Weights of a small mixture-of-experts language model, trained from scratch on English Wikipedia.
Size: 9 layers, width 192, 70.6M parameters.
Experts: 64 squared leaky ReLU neurons an expert, 8 picks a token.
Training: a variant of Muon for the experts, 700M tokens, 4882 steps.
Below are experts of layer 6 (counted from 0) of a mixture-of-experts language model. Rows are named router (the router's row for the expert), up (a neuron's input weights, with its number) and show model dimensions 0-191. Each number is 128 + 24 x the weight over its row's rms, rounded and kept within 0 to 255.
Before each expert's rows: "mostly gets" lists some tokens that are sent to it at least half of the time; "comes after" lists some tokens at least twice as common just before its tokens as in all text. This comes from a sample of Wikipedia text that the model never trained on. Tokens count by the router's weight.

# expert 229
mostly gets: " Labour", " Conservative", " Liberal", " FW", " MF", " DF"
comes after: " |", " New", ":", "|", " (", " National"
router [129  86 183 153 118 157 115 126 159 135 106 137 132 139 142 104 125 129 101 129  82 152 149 121 123 126 112  99 100 107 146 156 123 154 154 119 158 105 151 136 146  88 126 125  74 147 161 132 139 108 112 111 117 135 149 125 150 161 107 119 152 135 124 135 126 172 116 115 127 106  81 105 176 145 111 153 110 131 108  94 109 183 154 136 156  91  94 129 122 143 144  93 142 161  99 158 104 139 125 149 126 140 129 152 106 114 141  93 117 127 155 163 176 156 133 148 113 151 114 137 160 157 130 156 159 132  83 126  85 116  77 119  99  78  93  94  97 110 157 186 120 155 142 140 163  86 140 166 111 119 154 163 137 122 139 121 124 154  93 151 113 162 130 123 126 115 161 116 106  87 129 167 115 178 117 112 154 108 116 126 105 125 137 152 115 156 119 114 113 115 108 113]
up0 [153 193 149 135 151 176 177 129 132  73 156  92 120 118 129 140 129 103 118 109 148 100 172 139 106 167 109 131 142 135 162 104 156 129 109 100 113 102 129 154 110 113  85 130 130 137 109  86 146 117 158 135 132 137 170 170 154 115 185 137 140 180 103 139 116 128 138 109  99 142 100 116 187 120 157  98  88 119 125 102 167 142 158  98 123 155 134  92 170 133 136  98 147  97 145 123 158 137 132 115 158 101 135 128 124 101 129 141 142 105 112 143  78 150 106 120 128 147 149 150 127 101 138 117  92 140 135 114  87 122 110 170 106 102 105 139 127 134 130  94 130 139 146 140 128 115 160 109 103 104 106 141 157 119 174 133 133 116 131  97  96 128 124 123  96 102 133 120  93 145 113  85 124 123 142 129  82 109 161 117 127 137 102 102 176 147 138  92 147 135 156 114]
up1 [125 128 125  80 140 126 137 152 132 129 128 126 160 118 136 130 134 164 143 178 127 155 126  88 133 133 153 134 130 123 143 131 156 154 108 150 136 148 113  75  83 134 111 125 125 155 106 104 104 124 113 130 121 153 105 133 129  94 127 134 176 122 125 118 106 193 133 160 134 123 111 148  91 143 105  87 176 170 125 102 109  87 145 109 118 100 153 162 118 151 143 139 109 146  98 126 138 122 119 129  82  84 132 135 133 153 120 145 123 147  82 134 111 142  90 165 138 135 122 119  76 151 101 118 133 121 119 126 117 132 127  84 116  96 113  59 116 123 130 104 115 131 133  98  83  97 164 142 146 144 124 141 112 134 142 143 100 144 149 165 166 139  94 111  77  71 133 138 127 149 166 170 110 113 173 151 115 117 119 181 129 138 151 136 139  98 170 145 124 123 108 177]
up2 [105  97 124 180 120 132  93 162 132 123 119 104 104  98 154 111 101 151 174 130 107 105  85 148 125 149 151 154 116 127 138 120 135 115 139 124 142 105 114 118 129 127 144 123 125 151 155 144 158 122 170 102 141  83 108 183 139 111 114 118 110 160 116 143 118  86 150 156 107 167 113 131 107 127 129 117 105 146 128 123 172 177 138 158 172 130 129  96  99 134 141 141 155 164 137 103 126 149 119 153 146 120 159 133 125 114 158 134 136 120 137 165 107 138 144 140 132 122 159 138 173 137 112 164 113 142 146 138 140 128 107  86 140 111 105  70  73 118 138  77 106 119 154 153 158 133 158 107 178 114 168 143 102 164 138 144 160 114 120 145 104 119 121 116  88 140 149  88 120 148 167  92  80 172 134 114 133 126 123 117 166 151 165 154  99 124 145 158 142  71 131 135]
up3 [162 130 149 173 133 137  85 128 139 139 112 102 118  98 136 105 115 134 186 140 135 130 107 157 180 131 154 135 113 119 119  90 136 124 109 118 157 130 114  86 165  95 165 117 108 152 170 104 121 100  73 142 175 114 125 139 132  88 102 144 135 115 149 165 128 106 149 135  98  91  92 136 122 141 132 189 146 146 133 137  94 106 146 135  99 114 123 152 137 118 108 126 127 130 130 140 104 111 103 152 130 130 141 116 137 105 149  94 136 146 184 129 156 151 125 103  90 124 148 145 133 120 132 138 104 127 131 180 129  68 112 137 142 124 118 129 126 157 120 154 138 113 156 130 116 130 145 112 181 151 167  83 126 147 151 186 113 145  97 168  98 135 118 153 104 145 112 174 143 112 130 179 150 124 130 114 163 124 122  87 125  74 136  97 116 114 121 173  96 139 128 138]

# expert 18
mostly gets: " government", " Pakistan", " Trump", " Niger", " Navy", " Nigeria"
comes after: " the", " of", " United", " in", " New", " South"
router [123 116 126 151  86 163 152 149 107 135 147 141 117 149 162 108 147 109 110 159 137 107 115 109 124 120 135 110 130  94 178  90 146 167 122 127 148  93 123  78 144 159 136 118 115 121 139  94 111 148 153 127 120 120 159  99 140 123 165 120 144 101 116 140 143 163 134 141 157 133 131 125 130 135  92 121 108 135 111  93 138 135 129 149 144 151  95 136 141 124  86 168 173 159 152 148 163 149 126 109 188 135 125 110 115  78 124 136 166  96 167 129 111 130 148 138 126 178 131 135 173 137 180 114 114 125  98 131 121 113 112 127 103 121  97 114 185 124  69 180  94 147 133 134 143  93 151 103 186  97 100 136 146 152 149 145 143 112 150 129  85 124 121 111 157  91 140 154 116 102 114  89 146 139 127 140 106 158 125 123 102 112 167 109  68 139 114 137 110 139 118 127]
up2 [156 136 141 109 134 169 140 136 119 100 126 127 122 112 101 150 143 109 125 142 112 113  89 130 141 125 153 107 100 140 136  85 148 122 155 139 123 159 148 116 120 131 130 104 120 125 148 115 117 152 108 102 107 117 115 129 106 145 117 175 135  94 117 144 105 149 126 129 139  92 172  84 131 144 135 162 117 168 106 119 135 147 120 158 146 137  60 161 151  94  98 126 167 103 135  64 108 104 153 146 141 116 161 150 113 154 147 146 168 124  99 141 116 121 123  87 166 143 163 119 163  94  85 131 133 135 133 117 129 189 128 111 160 152  94 150  92 126 134 112 123 126 136 134 145 147 141 125 103 120 102 143 125 121 135 121 134 125  67  81 173 162 138 146 113 122 166 129 114 163 179 161 153 145  85 171 154 162 117 134 117 110 109 152 157 124  76 115 121 158 173 112]
up3 [118 129  92 135  93 112 130 154 137 144 117 141  95 106  98 122 142 102 117 166 120 121 146 126 146 154 162 145 143 154  93 132 131  95 154  43 145 147 118 176 127 129 120 101 124 119 122 155 139 149 106 124 130 135 113 139 115 160 174 115 149 119 118 134 171 137 190 120 140 148 139 119 193 115 162 103 135 133  96 109 160  96 127  88 147  99 139 138 134  87 131  96 127 161 114 125 150 133 115 127 114 114 147 129 152  78 142 109 166 107 111 151 129 139 125 173 117 120 153 126 121 113  82 105 159 144 128 130  85 128 133 108 109 124 109  75 125 132  89 147 105 103  98 147 132 113 170 141  94 127 152 152 132 125 136 141 130 127  94 105 139 115 108 133 110 120 111 148 157  67  86  97 161 143 121 157 103 152 166  90 178 128  95 143 129 101 129 148 147 150 136 162]
up4 [112  94 108 114 149  95 154 108 156 111 114 132 126 151 172  86 114 117 143 157 108 147 121 116 129 166 141 134  92 114 115 132 131 159 111 165 128 118 173 122 140 162 137 102 106 127 107 133 164 166 125 118 118  66 100 178  76 117 141  93 108 140  98 106 145 164  93 158 154 148 122 142 107 112 126  89  96 131 101 124 135 151 135 188 145 137 124 133 130 110 106 104  95 141 151 148 145 119 128 119 141 157 118 127 140  62 105 151 130 140  82 137 148 137 142 147 155 157 107 141 164 120 132 128 114 150 100 143 107  84 128 109 153  87  93  90 155 160  98 121 113 106 118 133 133 114 162 159 132 142 157 150 156 166  97  87 103 120 114 139 116  93 140 163 117  96 145 174 122 127 149 133 127 184 157 121 156 102 137 118 131 125 149  92 135 129 122 154  98 125 144 107]
up5 [138 127 112  97 133  87 121 143 126 141 153 157 101 152 159 106 158 134 154 111 165 134 145 170 138 175 103 116 170 158 143 130 128 138 113  67 151 169 127 137 139 114 134 119 137 136 109  95  96 141 120 141 132  96  79 156  98 133  98 126 150 143 137 136 122 120 132 142 146 119 169 162 136  75 102 120 124  76 120  95  85 106 147 136 180  94 138 150 130 135 159 125 147 178  73 151 160 148  91 126 127 184 139 128 133  86 125 127 170 139  87 103 161 122 135 144 148 121 137 120 110 112  92 134 119 122 105 135 117 146 104 154 143 155 129 142 156 147 137  87 163 124 133 135 125 141 121 165 126 163 147 142  82 124 110 121 137 152 110 150 162  91 126 138 119 140  97  92  70 124 122 166 106 119 126  84 133 115 133 141 150 127 102 121 142 123 109 132  97 162  94 133]

# expert 193
mostly gets: " they", " what", " who", " They", " would", " he"
comes after: ",", ".", " that", " The", " but", " which"
router [124 134 141 145 155 158 144 120 146 116 134 157 141 146 162 161 141 109 159 131 149  80 138 120 130 136 147 148 112 107 134 131 140 155  73 132 103 109 149  80  95 133 140  85 177  95 137  99 133 134 147 146 144 136 165 109 149 120 137 116 141 138 129 125 145 113 148 127 115 153 118  94 123  95  99 103 105 172 124 129 120 131 150 106 149 149 109 163 141  90  58 122 165 121  78 142 125 110 119 124 143 126 144 137 139 104 138 120 157 134 100  99 125 162 139  89 124  77  90 106  98  97 117 105  95 143 108 130  92 133 123 136 123 182 157 134 123 147 121  99 137 127 124 115 133 124 121 103 129 115 149  85 173 157  91 174 127 128 105 168  59  74 109 127 139  88 152 145 122 150 109  83 153  97 146 137 145 153  89 142 121  95 133 117  90 129 146 112  99 134 124 147]
up0 [ 63  74 137 104 132 128 143  74 126 151 124 143 119 119 148 128 132 119 140 164 134  78 121 101 144 104 114 120 121 147 119 117 138 108  90 158 125 118 112 115 113 160  91 145 118 141 128 137 113 125 117 152 132 107 140  83 163 124 149 107 154 130  99 150 120 143 164 148 115 124  75 120 128 122 132  86 138 121  89 155  96 109 115 165 176 137  74 124 137 148 131 102 143 125 168 154 152 110 151 141 165 125 113 134 137 128 115 193 142 127  98 147 113  99 124 149 135 108 101 105 140 121 155 132 143 143 127 163 113 115 135 141 124 129 146  98  86 139 102  61 167  85 140 155 106 108 101 133 136 141 136 165 143 112 124 104 157 118 141 118 117 133 117 157 175 134  88 109 122 146 120 128  81 104 181 128 133 144  95 107 178 148 145 115 161 100  94 141  83 131 114 149]
up1 [144 110  85 122 103 127 151 130  77 112 130 104  91  85 112 141 124 171 126 134  78 149 128 101 104 142 128 171 182 129 132 143 128 129 118 101 142 162 135 141 112 102 102 115 128  98 128 116 105 123 102 149 132 141 123 141 127 181 101  65 148  86 140 160 114 156 120 129 135 110 143 135 109 104 167 142  97 174 161 118 160 120 111 116 163 134 128 154 140 134 120 163  97 132 143  84 114 106 113 147  83 129 107 141 136 155 110 123  93 103 147 142 110 144 154 152 140 130  98  86  77 120 147 168 118  80 101 158 126 120 155  82 134 116 129 153 141 172 137 104 127 111 100 123 116 158 112 138 110  78 160 122  99 105 123 139 112 176 167 118 139 122  95 150 146 153 118 156 113 135 138  99 155 142 126 130 150 154 124 126 125 112 128 111 108 109 131 163 100  94  85 158]
up2 [ 89 141 101 112 149  97 141 104 115 113 118 154 139 135 161 133 139 154 148  97  86 104 108 124 139 133 159 151 110  96 135 155 167 149 144 122 125 137 142 130 140 129 129 114  80 164 114  58 141 115 136 118 202  99 159 116 196 107 143 145 114 109 156 161 118 175 120 101 135 117 138 156 169 139 180 133 126 116 103 137  63 129 105 128 166 146 113 130 152 114 120 123 153 151  95 126 126 108  79 142 165 110 122 125 128 150 104  97 122 130 131 165 159 133 131 134 157  99 108 108 105  89 138 150 144 111 154 113 113 143 126 132 115 134 112 128  83 129 203 116 104 145 155 141  85 137 130 123 108 122 133 176 138 112 132 163 138 110 124 114 130 111 145 142  97 104 102 140 107 140 157 124 120 124 109 127 129 153 102 145 121 135 125 183 104  98 177 140  96 136 130 130]
up3 [169 157 154 128 108 153 122  72 122 124 171 128 108 140 126 112 125 166 137 131 130 129 149 138 135  91 117 146 130 140 130 112 140 122 146  97 142 131 110  96 118 120 105  96  97 121 138 131 148 128 125 133 106 142 134 118 118  91 140  83 133 161 124 117 100 140 109 104 134 153 132 136 129 115 141 116 115  26 129 109 107 128 124 156 106 124  99 145 118 129 106 132  91 120 146 100 169 103 135 106 102  75 117 109 154 101  86 124 141 117 106  68 128 113 168 150 122  95 134 153 131 141 118 156 135 108 117 126  91 158 125 154  90 145 113 146 147 143 155 104 182 126 144 111 115 133 144 144 141 130 105 180 147  82 110 129 109  90 127 142 122 118 113 107 175  92 158 147 154 153  93  84 149 107 179 139 145 137 104 133 144  98 124 173  88  92 128 114 149 105 119  79]